{
  "num_hidden_layers": 14,
  "hidden_size": 128,
  "n_experts": 32,
  "experts_per_token": 1,
  "d_expert": 304,
  "d_shared_expert": 0,
  "hidden_act": "swiglu",
  "moe_layers": [1, 3, 5, 7, 9, 11, 13],
  "router_score": "sigmoid",
  "normalize_top_k": false,
  "routed_scale": 1.0,
  "balance_loss": 0.000816,
  "balance_bias": true,
  "init_std_router": 0.0226,
  "lr_router": 0.000889,
  "vocab_size": 8192,
  "norm": "rmsnorm",
  "norm_eps": 1e-06,
  "tie_word_embeddings": false,
  "optimizer": "adamw",
  "learning_rate": 0.00403,
  "beta1": 0.9,
  "beta2": 0.99,
  "max_grad_norm": 2.0,
  "batch_tokens": 131072,
  "max_seq_len": 512,
  "train_tokens": 639100000,
  "max_steps": 4876,
  "dataset": "wikipedia_en"
}
Below are experts of layer 7 (counted from 0) of a mixture-of-experts language model. Rows are named router (the router's row for the expert), down (a neuron's output weights, with its number) and show model dimensions 0-127. Each number is 500 + 25 x the weight over its row's rms, rounded and kept within 0 to 999. Numbers have three digits each.
Before each expert's rows: "raises" lists some tokens whose logits its average output raises strongly, later layers aside. This comes from a sample of Wikipedia text that the model never trained on.

# expert 30
raises: " ", "1", "2", "\"", "-"
router:491465466496503533513507483478532507523506478502517520451509489481494505486476539484540527512565495484543485499522494538493495491568545495462511525494516542524498473478504450541500465483487505482485481503528481522510446494469511438493513506508496484537494516517497509466501469517438517486533499491482516479511508469542509476521511500483499563490505487502508474496470544481499550510507
down0:518502482485498519487480505495498480513494513469514532482520503480517518466484499506465518462508495482566520453485524508520478497507510512498450479510537469471492486514493471489509508546512488498502496508476445529439508541497505436494473499496470541525496531490471506520527504485476529469489574476521528545518476482503477485507446472529531502539470457483470472519493481529486482504512
down1:507499484540483492506499479519491523504477505465501532557503506478444487493507496476498539481520533440442491480487455474463504484486510524518498489473522493528471458478506515501502482488480473492492532497472520479506517467499449515521461469540482460538533496482517528513517507524436539516499540503491482505508540530490470501492510494555533503517501453485507490531511507461482518539493
down2:517515482478513472493516540525494536526504507485467485503459532502499539520532500512482530515484521504515546474529447527521463518505497519491524483517474536504488502492483509579512479430463500522498500524512537495531454477496524501483491485489536512528500467531508497524528541523479551522503506463468552496502485497527469520489481502475482513471503470542509474525506499503452470476486
down3:483450510525502515509489518487492532523472492507504495510520509495454492505519516454462532525543480526452514467505469526500520457525478482480517520515493519522472466506540495513495506460468497478478532586473510513500488494460531465525511509514518485534435478516479533526494477502509501524461507465497518467492473456555453486512499513483508486498493508515552503533512481510505487492482
down4:517486466472528441501531470484547499489502532490468530486502490468503467475480514542515475535476531500458566440510495519527543509459520530529512520516490535482475492493480527441493478502515516500447512504469494479478491514488509500502486503453555472525503491528537510496503486488500521519511508500476526526497534505503481548509490498512524478507537487528479521445490492474523509476504
down5:490512473520496504532472501460469512503522502435517502520529527512496486476483524491498460473525489527497489467538466530495492531530505537500512497490501474510486552435525506453540496530491451482515524489501512510532525497532518485515507472472505490520526546516539505513517518487472534470520497508483514472489490467476453502500508497488510527513449477528525469546492549492511524506563
down6:505487515478520521529516498442548502529474522465544508506472496538534492507476505520526457510537549485478557471501507483479512536469488514510496484502483485547487437514507522501494522473507485465509541512506517464488511518493488486533535514484459523491498500501486525459514484463507512524567514462505522468546498490518498506512498473540522511508498501549499508456531510464530500517512
down7:447519564507521519486504501484516537487488498452478453545494509528453499515511538498514464467543454524473532473507490534498509498482510478537492481506508496524496463496477499440483533450516414487505483526530497500488511495448503480505503474498498506519521490482480500461479507498475503519533485504500497468547505479488523515498503476510518466481521502513483531500456479469483479486478
down8:488526506514535521491523479481497485502538507515517518511510540480457516514492483498510466491501512505516477461473514514465486486471526525480506508494513485459495480499509505527495498479473533485511566493508521515464517546481483445499569521525500531515472459538438488491471478557485487460519478526511510507518464489506475491512449467457508500469488477491470566479510506493500462503502
down9:472480482465506499476524470467466471491510532507478547487515461495473511516509537537527494480507536473490476514498544448530465488477508495508478481539513496472537476494499481517509498464470471547478469565496523512506471502496527508474527471483496486522572482522521538478489490517488493501478513509543481491525464506478530508474520472507508532487491519492499485513486518513508491496414
down10:479482494481519482515520512511510592516540510454495502513447547456512506526542492561502512517459488460506521507463488499504535514512503496476527459497506512516473487482496491522506505512482518501476482455522509542514496533483482460499485495499506472516514507478525537483478534516558522473520520469535504513462524511475507537511489508523469518505482485474484453508516452500493474470525
down11:525485502490456441525456483524520465471520513526497549475515500490501471481472461547508475491457490538476482534504507450472505498505566490527503534519479518499537498460493508489510523479456516523496459506480493511483526487531521499501520517474496470502462538513545498497477507510471490498509493550474524500493486525506504499518559495499518491519523525472549497470545474521527524503488
down12:506498480466530471490469504498508534477467533462515518522479494510509533474509539519556490494487509494505499464468500502518521505494494481530454500504478482486506534514565532468553521543474497510472530505449456493489472524504535526520520488498519532470450509478496499504534506500504507462441471459513497499521486481488477481516458523503504512485513526500510449514557507532505476522534
down13:476513497575508498500499513489529457517478535511473479494539533469508497515496503493486513471495505521515531511547513492509538490510480536477484480498478461476472478472500474496540515483498472518511505499503528525487483490512492502500489535530538519572519501481534465465492493503490547500558446507479513497498486511570516489525447513481525462524461502465469479512501509533464508501521
down14:495526453517517435476521492519481525517512503488473477501453497461513490494497502531520476532548524503514487524502450510517493473476482527511470509560492514532516466523503470532520491486484493473491486552482515512489481489540512504518485460515491480506496511508470550535536468512461473513562511510510555483500477485530491479518484530496524476510522485507522491464475517444506465513470
down15:476476507470459514482495495500488519457511538502485519538476497515553469477489496511466528517478489518515503481507524496502544517474533504518511470516478511515483485508472517505476498485504474520446535474548501511516501493515480469507505524540508441540526469545499531507520486526487527473531501532575536472480504495526453511518516478513506505490449539483504461486518477545501549504504
down16:472465467479544513461482535541510477504478504492479490508495454508524542505502473478480473455484496494430475526486522477499512508472537541458493512451477479467480535465519513486528547498542495495483440491456501505497500488523577524517514495482516532466505496519510518489529517490493509493496507532534530524487486473537496526496491527505524487506500526468470483501512504512511533475508
down17:512505488528460513500533488461488492491508494453481460526481465528529460494499474489508523532505491520496451481551525529462535536540519504503526525494467501489478540495522520462516515541518488490528498512473499511494496488467501516488560512499514515531505555482490520506541496480507509478531433526493557517493451548532500480490485520476516504510539489517514512472530518477492474476487
down18:485531496521514463470511541552495509482498505481532530493436537485480467456485472540493449566516489464500512530498520498499501478481471495499509482529458466499527516514476501496492516466503464491512484517498510538493549465504519523542517479508509511476482494544445508480435444490521519511506528495500517512536521502502505493497521516491552489487486501513504482491495459461496491528488
down19:526459536521504449473506509544521508517527496504532523501505528493520513491510510488478523509498542492514514500451513468531472483495524508503564529496496479510448536521480494475539524480511507511515490452491529498538467498501474498511502535506508466525507502483558483497515454497514597490512484543529468545510542494527524503484518508471492479484501476516494505507527518517478488458507
down20:452514523519473474474455476486468497499474528494510450508493512499499532494544506484506559488478484510497525469500515539505507537535505527485518439489540485490524489471493516500495485514512470490529483493458504475478477482483487544480478488510487487507468537503510496530518492495483509536465537549503458501479504499479498476442468486503517487489451512466557506515499537496536546547487
down21:523512532500514481512500489532508501504516499510492437509514486469476492551510461461497569483520490526497512536508515459529489481512502479426509471510508498478481488520466471477529500463528526501468487475465491520545463492500483560485490528461505501447474504485504526500525523493542498506490484511557506503467494516497551503506495520516516482518480507477547514479496493517458534476482
down22:592521499497511531482493502485503501474520477518508497455504497497497526520527557473485506487532529477473512517497510502530536490446529538517467503477502480460522510473491499487520492500514500544472465520508527557504508520507501487502560503503478472498516484484516489489483465461514492496485488527438452480494530494507515539481497463473491532495488494491507560501484494461515533492545
down23:481487495485524453526469538476521548540496487572523553484482507526503483481500501518509436473521498470477491523513472517515476469490469521516511522493489508492522467518507487546515550502468458481479516524487534506494508514512540528515529489484474522522512552504504501492476471524438466455469479503495476452530532528490484507498495519461518512497525476475500494497506500483472482474489
down24:532496502484496503473491510496543457530493491516527448551551476495493494514495495499518500477518513508532467505484477533512492516518487488522511485541491535482480553520489490499489473426498491503471574499566516530514500520495500511536485478519514469527502451498533498471470467504482461482466495490549494497447484504477529495501468468524512475484464524528517512495512498531489504481478
down25:446487497504500507467489464520520473530511503527483473469489475509485482504535482466543508458508539499495524518548488510485552480501560544519521439502531494502501499473535504539519523525517534499476506517494488529506495503479520529507518492528511479509465480467485502498515510495457487527532522511488509482531492506494487500500413475519516485522542528507526481524513465476481501511564
down26:530503464532485531465459461542539471500535520509533533540492520514503488497512493507504496501499504509470527483510493449510513502519515474518529502491519491505504475478530491552512502456493474541501493506481476520471513512483507471492429507514530508518499477479484494498500497472458556473507507574490494474551461495515493498498484527524518466512541507505583483491497512517533509509479
down27:534512484531479505484462504485515471504495456469516498492494520499438505544530453484494485492456471505495517505474489489490535508545526469505527460525485450491503546498518535531479532483475518535488510489479480481535502483504525459436501465510509523529502504457515539475513510514494483488507502452459490523494499516484506464492498477487495499526463476492475479505547490501508559552507
down28:524460487495570481502518461523472529471487508501519514552506475505509503485512516500500527479511517515467499470494503500509454477490491525474513521419532507464555547490530504508534505510486485542535483518504480516475507508516528484465502537513503520482565520494474476487527450484489521489463496533522494501473495473514467523490517510501515534506464484445512504511499497471538485501536
down29:556496527506480452484505510524478516465540505450497494513468530485509521463511534529530518468479457479508516522484531492489486535521489506507511504486511440492465493483525485500525540510504554470485493526484522500486474529504495504500506524490481528504510485503475489487512513550528478528504458487534504518503468527497596531496533496514496444513494510490555527473495528526497522498492
down30:526523489480530512495488486487522486501487484502505465515455496486518501482495509474477469487490515450563510526542507479502508495509506516516527462512485547498465466512514503509525529461505483498469498532510533451512552521461508523516450496494536468461483490483479477475470551521533483547527444472526474492497520472484531475480517500493485488472530496573505486484510471492498529478489
down31:527514550472528484529489487523495498497518480483492568526472486523504463493490503495467496475485517495505553527510530498494501490552512510547497550477554520531514509501477468523531525501514480500464522507518525505523526462523517424518471533517550479453490447494509496473476510524506532493498466476508474494494497502495515478530489499503487512503445468482483458518522501501492471528488
down32:518503514478537426497518539542499460481487493524518488519529495506494451491500531486528527473486494529524548525464489503532482457524514465515505491505493551528505516542481507505510479481516528504488509481524434562516497511511513512464527483493478494430476538501525491478483510529459534521493511475522475499527508511501516471469485497480493522530456501480494518491506495484466508525468
down33:482475531518546505470501503506489478464549501440502500492504488462506479468499496490498528464526502507468530511511499505503494496497532505493459507473477524496519532486539501518536479511506485545518498508537475471537466504517505447483484475546491540527539523504535458498523493510464506493495494488509500489447542480517443463464523523485529557502508483459504513501517450494507473459498
down34:461509525526490495463494517522495543503447499557510462486540517501464513529505500555529512509527500524430520484501538479490498478502509512512491458518499520507473530482510512463506507508550541475479444470480489534482487528480504519511496500511515469488466525496510504452501525495507533497585461471504497488518528514509493477502490536519489478455487515516481500476467476499497523490504
down35:492514501534496524493474530500485442494464503487549446481503529489508482467495490538514506485518518541460483469520488519520533509571519537478522495522489486520463518480515511540520490501481472522473523459522529521495520493465534513560504499512528509508519485495498514493524522522518523457481503514506463502487486497446534493496490511511473492538441456501457499478495553528512509498514
down36:530518455494528468493482487523470490512477499465503478527509571500528562495478511533463510483470500495512485502502492520466479557532474499505494516502482503465494520491520496486539504510517474484491536499497497458518461535494491520484518533530505548488562475510502529475515495450542496503485466495426506529519492555504474446514487480502530510537496504473514485498509478518499494507494
down37:490447527503515507509525498468533506519528484513503489477484506502497502497485539538471505516540479527529503516490477502476534476549521520472474504494548542525475511490470532471502465578510516523540504481495511486526492496492506463522511534447528530539495468491529525459462431472526475467502519500469509517499518512487507502534506463538523498529501483496503465494487518498463480488475
down38:505492520490482512466504514510518554483484550566447514452469478484513512504528517518488496474480497496493502509517520453516447506493452445502489500526516478469528487522494494470511502494520523503523460510511536446519530515527505527498495497511490506475515535497514491564494541481491450496500466486521497528463499508458454549489517508480488506493552522501509494497497454524472492512510
down39:541511465526491476475554507480509474495491490488492531485501532508498513470513541502538496531525505493486468450491522463463468523500480494499489465500519497482554536507525515510491541488486475520485539529515490463475536504515528486548515480491562502495535540505508538486498487516499514486516533488512511501519493467497470507465439451465530550473493522505490518524448495500494469520528
down40:549478487492459514441514461498458510514506519463506487494500532512483490510504464544507483510465499501497485516505501471494506535472531462530485514465506556497487511487482541508466476500459535522512485486475482472483517487524516522484497482466492479507531471516512508488482465575529493524473473508543501514513478440480508505499538506516466499501443543506501507476540513487472549509512
down41:466513522512501580531529480486510496483466498482554481499457515525528485461492510474508492526495479503538494513519521507514479522522471461496477453486498454510533483523528505472527458516475518519523539498479516494481508481502465436495494499466485499514451505524524494474501492498491535470427490534509510516485504493531497515498471508515505567514513488548488539492526513496510498494527
down42:465453495479484526493514536540497520508495513526499484450500517476432467488503482520501516505484539455505528535485516496474504548466544481512499509517454544498524510480497528481487501524491523538462546511473515509495515500507529475454494494517477530473493529517465504511499489530490506485435490462509463492481522484487560529478502505468498511523533532448497503502512502492479459515487
down43:463466504485486479449501492541494505506514496534473532480474517481526519491511520523519461475473514487479532494539485453556486523462515514513528503504482480541519525496535492466499479469503476516500518552515513548522472478504534522511488509515487481514451496504518553451491511513480483487476499489539511490471552526543492457494525477506492506548483484499522484519516534497501494542554
down44:536463473479523460507435485492526489504507491531421523489500485521534548490518503492509489521488479505512464501494490472485459454492510502506520457485518472457472490508506519491486478496542518484508529520535517496497481486546488516459465499481524515457508541497531487528491507479502487505474482508490514497469533509510493536502441504496486495478534523524571500474515454513483471494532
down45:507452529507499539508486510478499468524499501490514519503486527516508513457475477502499522463538537496516490505501535540473511504505493484521503509546499532525504447498512504492458479532492505544469520498466536510538515464485539499496497505519486530488480478541497527510482507492461478536545476552512496507505547513526486516521486517498418530528479537509480506511548553479482492511459
down46:503508491538478551461518511491497502503494499511552477508503486491484484510490523474514474512514505473492504472513513441521482523514475461513513531490532464473546500502459500554461498512473502535528468437505459522514488486458520495507505494477539477473540504529482514497481518491493463531487525445498497495548470527475531522498510523473504500501525494527491500481540427510515527465491
down47:504543497508507531466543486511521459495529513546513507516509498492503447484483481492486521553523504506532527515557496488545488502473496480543512483484526568563478515486482520496465507486521464470523472530543501521464495533513519504477488491527511531511501520503524511451494510488471466511531492505485553508519526539521507508477495539506460507483482480509460477496522510517452494479498
down48:544507502523492515484517527459484502515457526507514515461533512496517526526541524529480497498506515486458490498484486487485499526483479482502483485489544482472537552495457511512507505537505503497490501490492466532519547563497516484472484495446568502427535533489510507523451509511501494471462485518546484471473491463461489534497506494488514496512492512531519520482511461522494476530498
down49:465519544493532529509477519539517496516491535509514445502465527470478484505551500486478520514494478469494517504504507505530520485532445539502534518462511499528467491494476458518488506513476516471507438524515521491514506482552461528522534478496519461516520501464485491563502471491507531550520460460485482489499473501512495474534514511506480556504497514486517518482496499480522515490539
down50:496500528517501555472508511532512509532513500477446524470521485466470515514493479493504504509450523471488472536513491528516518521457473493488514516473539520523502541456500513484487506444450502460507494538471497457513531466500492499485494497501541469482537457546492513506530502517493481503521493482544507514472465522530503501525519502507539490464514498526503456527501475549480486519553
down51:502510496493477542502564498452475512538475535462504519490474505510472469510495507544493472512495507506449485468500496480494521493494524544531470477484502528489527512496504521510531501547504488489484467481457502510464468513460490484534534512502501513526489529479488482463429489469491489500541492487533496517531532504467516467560488473493516491528545497502516499461482462500453520497528
down52:456489477525460495528507512501526522509543502507457497506503489519509522459474473515509506473490473503513474528541474531497518515513488500445521452475511515493495474525486477510511535466466479557472487522484486492497488508513469508479461529514498487536519534466458495506504492467508489496514496500525492497449510498506498506515466535527532507467556430502491507515484545453454529451513
down53:491455508492476464478485536502564477474474523479499529477513480468455511519501511532464496483457530454530548455499508446530527497500489487504514531509549503515456506474470527502511546499496524518467501527490510474490481523483539511493478501496527485527494493522522522544494487488516489488518518498487496512520519530526460469510545466523543501527511540481503492511495562508495521517534
down54:538496467488482525504499496527508492498486484529499524469517513506523506535513514465491492498482501494553499505532507514520525484547501531485499497467508546534476491484505470498511473522542519517481490461502492549500474518541529517509503492524510427493483523496476489517521536541460532498486468485512486498509542566557523489487488515534455515468500500488559475503486543463504546523501
down55:476465533515488426491488514526505492463506496527502529484504515523534520531479501491479493547469524483447492539522544453452515475570567487514476520494480484480494510522508491500527506519515533529496516467512515517536468454493504497509526495519486474481459521540516495535501515486494497467464553522510495490516498494476484479488496518522497470502470522501482511508524468500516547523485
down56:519514494508479500485496448476528524509508527521512482497522520507519512483493512444471452505512532513543510435498481470522505493521452534467504471493533496555504478473515492525505479491495460471503489524491508498495527514522463513537499487582544486479538521497447478514474535488472540516536500495504509475498475547481451482480519506518513503482520504514514496534511529483509516498538
down57:492514484478501488525518523473482486486517495486492465458492516476550508496527444532493512503531474474508514524554522471523504483513532510482482553510508493488504486487509487522530476511485481547486488487509478517502473560532505463538492489507495471502522495484546486509547504501455449492519509522538511524461515539477531481476500477509501515551467478481531489509534526510522492451437
down58:482477498532483507486506541516493491505455529493508471506498514495464480483531484458468454503510508522447499484453513521570534472504506512515471522486486511496487556482469505523541474440496522469506507490480484499528516470480491468494490438499514472527501509518507527507517517528451516544495517490507531520495493483459485483479515529491445451495489487519532519507501463488480470533514
down59:520525449512429498475485463499541478489498454498511515485483476498566508492498494516494525488436543485523516514436494493497512459485487478481467512522516495497514506525514526540518517529476518488499488510506502542541469485516513500461531505491547504488480475493494531473538483486541484462487483466514495513509501508455524492512472495504457485473529495454475469510488510486461490474530
down60:529524531492498516495492481470471529531509515469516474512501500507475482510516524526483516524524546498454446468520533508448538520522476517505475497543488467439486469506508465503511490522484485486505470455522507467489498499530482484491482492491532466453479466517504479496482434504542474474517521517539509489488489493470488525577499512550520473502488455510481521495494504504498512478488
down61:484468534498485443505511505514475497505511524477528450545522450484494537495451496566499504558514507505522523501438539512484516503482526471501517494503524473490522498512524497491484498497433487499523537515480470457483492497480494454491500497511487545507481567520485513501492481520495481496468504511521499476474456505474479514514506484473500496525452482451493510489512516517492469499455
down62:493482555488491508492520495501532474550508528471481488532517513513466496490494492487514485494497504500498518490518547540504508466527516521498486470533514488487464474502510483445491524542484518505491499497499494518457509515433463499475518504521510512498518571477511486440568506483537514455490490498489471454481550467522470482518482493537536509473511489513450512517511507472500478484529
down63:503497513510480441482497452478502491539490498495487462507520512482509473523494513501488502456496559464484496515459508542505499469523475505504478492502515516483474499505503491486536543522541466441479481458452506564515521468545469537494479497455506526481475476476483506544472535505490472527503488520501494512483541568515502502544495476524518503522477481514500503525485470483508505516519
down64:484472507478509498500474459527485531546519500463476501483481524524519493509523499468528487491422503517498502512501509559495480492518495525536482507503520511458495488521522481521492511550486527480517460475563468488494488490522467533471546505511458473504445501448487497535538520516468468473475483471529501481478497496483459504496457484479507506496529479480539506482534510506541513497478
down65:495492491510547537518548513453486484477505490457473481504515470550523482505460529502503520480517507482514497519500497537478498498507473525461509475469509498471525510512518513518534520487515521458496537467472490511506515492474469478515536557529501485505483578449538481487502490523525464460462481486491456539458523481465518527481476488493515473495531501482470479503490460498495507477475
down66:509508532483528478481455479468456491531485521476491483540519533477529502501493473484529499530454511473527490466514478529507482506506458520514519511448541537521482491461555534490517494495482537462488500486473490459492507512470482498497506527496550486456518489484500486490540493516553497518473508474501466515461453498453470496515494489508473452514457479494496528503528505498496491545523
down67:478506497497510456520496489513492485524498479499499535502500521445527492524506464545511533492526476479504513513507446539511492469530462476501451481547528488522526535518562512519478495500486498505511514548505523470485491507542548488490490507455535459532545449531508501510514488494544506498528473541501450547513512538521512546495514515508479468491476526490528496510492499499516493484494
down68:533487494494479502495526507523496511542496489518523470529465493499507486516512470487498478491494452476476509507511477488479497505440495458477513499528482513539486513498461519487490536487513453510473420525511514490539515460559522529486462447515481473554517459514488496483527525503510487506559509464494530503489476529511476508494519544511470479472482481489475493547521514479498514463497
down69:464517493467461501506504484461545489473516491505511485498512481527515492497507488526460494495472535503500520525510467490511484536462506480536482517467540512469543505488533504510443453497527489548527453534506501509479512499489471502515479528482487481512480512475476508508483512481453513493554474446556508479548520497491530517551513520467494478499505479482446523512486507449518492534509
down70:446525508449451506508534491492500497502501528501506504509493488502511460487494530500493513474456513486510513481555532491488512497478507497502516542522506484541552506491486536463496490482507519544472511490503488558462492529529502535491463493476482478497532526517493478518576488552500464486529456513519501488571495489485485527465520475507515464476496522494503515486512473500519497517553
down71:444483519490456530500483489477478540475512521499498536466530541487477481476540465513505497540472456506510494517494494531460464515477511507493480507516476467481478464487465493502544514521471504561499492487521528503509513481524503519539527489517482448512516528462489468499481462536549471460486506521541476499511502538451505499527488478529488541499497483526508512494469509533517503507462
down72:464508478515529524489480471496520501514479475525497445477503483496470496522509506507517515493481458464557483502512480560465478538491532485461447492459517457505503518492504535463439524497517461468491466523473482489531504525550514460522447501486521522477512489481477491504482469493499510486529524481504498524515495519453488504523500511498468477510485472508476514487496555448498520502522
down73:497481496544506517478471524505469482483495523484496505502431500495505511510513466527469522468478484479455514505514470492477536515433563509503479479486498542475506467498495485510478499475501493503510504492472540463492463514519517469502526453512474479531526472479508472513505498501459532502518548462494498474509490466510492543474509471537509458503519528498484489478463565494465530464516
down74:471490483495486496471510458510507541511518488510465549521475506502491498499466493496476445556510503462456476515452498505481510551477488530483510463480501510473473519475568510489461484479515499464493499549501481455471530500517492508449493530511513448484483494506486506500474484454496441500487519473509484483483453493478498508492488479520490503553477488520455518490460495514497500479478
down75:515460510485524505473497476464456509496481497509468491534494485484485462486526513510488513538472479507459481522486508468514510542469475448547457520513505480481513477497508550489480466501466553491526504513506476457534501440487506526496468473475480536528519511522531487515499458463535518517464509526489545483503497460494517494501521488491478520464466464475494525473484455468489512507479
down76:466552534487445483499503517514485512526485491475496482504535491484526490463540504539473490516512481520507482474481490480513511503522512521489525530537497539454490499505500539503536487513497506498492483444527480489540463476478483559467507524552491444466486464500502482538514490460514490482489456462501483479476490513514503466531523527472480515529530539501460474473543495502489529501491
down77:547451510510463498492468479491522472494497530452545506528496459484489476520448516494489476522496458482500482438481501482465477516487510485473435479485511509490506497524466488500457475487551482536468527484485514539475523531494475499484489492478501525479492449469503481501494541516479506538527484526491470513499457488463519510491470512507507486484524512537545505526496503505471496552491
down78:478471472515526490459531527472490477454485499516481475467524515475458499506494502493531479525517496470508503474523512529491463483482509472513485514502520512509491530484446455503491467488480469509472530554504471504468498512560547508473471510488512471529536490478562473519498508485479487528470499531487502513496489476530470499455489479489543547509515468481482531526493539523518442496499
down79:487489504504468504486514540490517511507486517479485518516516511474475536539547524522514468505531483421497494528497490512480471553505459470499469511532529488490489503492478447517490486470525485509527502463514491497508507509483497451484498442476499464496494486513500501549512506454547450469477521551528489482488488490502485483514505480484541457470512494522509508522482536482544445486508
down80:479482535446530477481522473526466465498423484480504507473504495449494506511516492529491509495506527527462501509480525521480510452525490505505496517478498496495510491511497522517554472519503501517503486497491480473483465466448454523520450510495489504507481523525494486487503480498547516478469465449491452486498505522463448500539472550536466487502528463495463503501479504502497503511543
down81:502507458511513507510500507490503506478522482483507508494524552514476472521458530535489458529534527490467517536516531554492500500501470487486469474508468483484521480493457456492521526545481518533498502471556494533522507519488525525468524510547523450504495459500496533508484485512461512533477515487487513469462504454527512484522468527503480498513482480448478522547482471493509455490527
down82:517505511501483516493475507503513534479528479490543461513507488485468496513515474459493486528463419511546500500472493476471528480496506473460467506504480517509503533472527495480513522490532525513469487465538490530498479478495484469495471490460507498493457497500561447487547523505510486460494475541533503511491472480481479505568514489477454534497518487458496491478524506497515522467524
down83:499545485503444533483521491440506521504500518524531529502546511496518534511499510508538504479532475528445517454513493448502506459464481491478468485464556492465497513476491535514530493442500483484482522510464497532470506511515518503496523506464511499513485463493506455505529475504490535537476511508486522491482503495488529480501501506502522451458500494505530471428508493514513512475492
down84:513514479527482506481468486476479548487478512521525491516487505512526522497501510506538459489551488529492466464457485538502492486528502502518479500538517507498479506481528483501516501501499499497535481528502525526460496519488562460453499509505501481529553533471525493506521477493467511506559521499495500512500450503545481459478467488539483540528485477505528478470452527470565480500516
down85:519528515528527524496516499503462486518499516496540532467545530517511488510509530516482511529531505525512495476512492494471525539490507515508486539505508508519457496525514537447530491513492533508476466541457511529497480531520512515518457523506521473550536500511492543510500483554518531542502517447458493480494506494451501462511521545502497508477484547445503518481509516515457491511475
down86:515478543525469549451511525486530492527513484496540477484499536477464503498518448501489521507508540465488507506492530474518560529536488516511509520535508495503515454504486509489460478506473493465473502444519516474443520438549482479505501513490552496525500475524499442528488488510518503495526515514504470464530512499498446503502513522500522492519500541501504507516492505472529508515477
down87:485480494496507504499497503517488486490505531520531464523460506475472496472512493532506508498472466511471516485463524459468465511448519467568498509508497471442506484493485515488493480512494478526488500499472496477487499519454505487465498504458484548524434514495536473473506484519521477500527473512494490516546493468481528533551506484496510509523507498527482513470501440520441491540454
down88:508505487479481511520505473507493448451510433480475500485499484514502518496491502513479468527520517525547501501511519492473551492464484496477485443506489453487522530504492495481541457482479523539541449488556528481463521491509485517513480510519496535548488519486499483504492488503470483520514536458491490498494497520537501475470500478511457537505485488542496497557503478479489489548541
down89:520487506509466514462506499516451460467493497515485566465508480521486493504485499503498503520486515539509482486459519513467501482527530509461490485466506488482507496529484480494485501489472499506507480460509498508501521509519472521488485544473498486462552449510548526515478521491548514489534534475571491516451477504489499516513533466519540495535507518509513487445547483464501457490531
down90:484506477485502495485509493461524473483480516539472498483511522501503491500529494505492562533500508476540497493522520444490520466478439512490518491521512512514498461494510555500468507516532493486492515536496492523483513498451504496541489503510521490481486516489505486455435502498512541509486480490532492474493487498531525522520530556504499533512571540528521495500508469431522548504474
down91:508482506528476514474495482475484518460478524497533474529496557529484507431527492485479481479496535511504512492486472500526507519517504497462481518471515500504487528505525553501479494484469455529472511485505520546446530514466494498475475492487548508496533494482508477515517510532489498524544516524492531516496531461513474456512501505489489457511527543470497501412503519511482519491460
down92:503462458524530498502440493522492436495477493454496533421518494518490506505516484546522527533483536479487493499492531484480498476495462524505495492473503517489473518510522482538531511513505550499486496473491499483509536525512464463472503517504502497506491527474471509521477465501549487549447474470461512489508503517527536501526489543498476501525514528449502506462489500478516523485500
down93:511502511502489505469519538490465469519560549492467464492489487520504492499531496527508478461497467457518505502511456524533484500510484525490498505517502507496546492551487492504571492490450455463523457522486493558485500560497484475483475505530506502512579495516526504481533526474501480468504525548501489529499464498494499531488508478517541476502516495486492490503521492514480502497509
down94:471483470531509527490512490482489491480466480463490481488496522503474531535477490449484516507518496515481519509515472533458507471499490531485432509479516549492498494535470505555516474538506554497472482503527481460482457475479513425452498476507490540475489488508508526522478520528505513485484506513489500520525494464509550490523520493521534512522495469500524476537506462519457483497482
down95:449519532487474504487496501461474492485497496535499527485503521549528576487489504544542526520502470497475506531523498560495470530531511516507461499537482511481507495495490506475505501537467455493487480558497526498481473523484500527539506496496451515493493506526527477521489470503518508478498473527545528519501502481456438510504477514512515477552514509518534495491500473506470545499490
down96:484509513489497495492503480521495517493544479498534536519502488506476515479502499465495499473513468460546477482521472504524516516459524484551541514517500497486502521438519426539514457497515492516502517492510476521515442502471529447495483472522532477539487481536477498484509504519452520527551473503479492461542494482524515458532505532500479516468507466499522498514490548498516501504480
down97:442497522526473477483498497497536513527509486511485500495484506510471455488479479464453529496470501503473526469501493554474498518559519495497481442509482471475515468506513472470503514548514518453489489488513514436479498487501469494502514509529488515486507527504472465541484479455515476503520503477435504485510498486493449465543493556505474497474525480522546502504498506520533498493495
down98:532503457523517497507514477509491441530528465434495485505485470448485489498480500431492512519478466506523495480471518554520515503509517522479490477499493489491467534474464470517499495472503520460520478518513520508494463525534524500498483494510499496459466501471482486520556529475506487507496526481509497536506552487502537543524477482512476542544536491516506530477523542524492474493503
down99:518497517493544500497476542513532525492481533515487505506509509493492516520517495533512480505494473506488454520486518542525540453525522519527488523562476522494516471523519518547501512528454517519550492480532485529516472502535530441525517513521496527531546510543487505473498446473487492471551494479475511477491491521492470478465489528488522548474520503474468517501523501513505507479460
down100:495493510532504532486502515475503470520512503506517505487488499500496453516490474480514467497506486485504492476542491504549495534477465544485488502434458509536547476512519525523513495497509491498523549493478496506514510536518489430487454482503455509472519521509525519507550522476538497490478502496515518515454467496506479523520485523476552465521540460468510504544484502443514527470479
down101:517488484474553460475510488543493530458469518510486513520500487495488529489510515493536492510488450473477498503485513517534507490507511522526475511503495536568487541521481479475502511542527491551512505500513511500512477525531500496477513519513504430484508544464472482510537472551427525509510472520517509503523470533543497471482495475502516523522468468462517495518480510468494476488477
down102:436508523488502523469531510512512563468497485498508523488509499517549454490516533516521532492473514474493524493484470507519502494474493525533487530462454539496503509512508485460467502493468493500513480520478532490514541486479512542528539486513507472488514518519494517472554503513445466453486514539528481486524530471551468474494480481492490484486544496446495490530478506465494491500502
down103:504527508497509482438504539523532494491513469514492505432516467497504482473493530475505532478513492509513510473511473468550496477496494572481462467487479487468507446525514504506515517478534505486519482467560526561517508506476514485501517563507518495503470500464536451502485500490488525489498507507505508521476485499560546513523519486495538498504526519482508506523517475506464521499483
down104:527536492523511560508505526519504494469480491475538440506472483508481501478492470513531537484480444504445494523510527482417488496500509479474527470486508515494493510504468518511452505497491489508462466520519497497503527451505490452519530503461496552460505514478550527476479488500514481508499512519463513520506536487469504488508484502477534500520522479497522510504477459548521482515523
down105:497496523471487506519534493482545478530537497465507546478521483514498461460495498499516511523494499468508490518499499514493512496487502519489517534460558465478539506542511501497489478508483520529541504456506527485488507501507453430509468524499520522509494510496457461546466477438525479439527503487477484517471520520478490525515535508494513482468542510514511462482537488497485504507452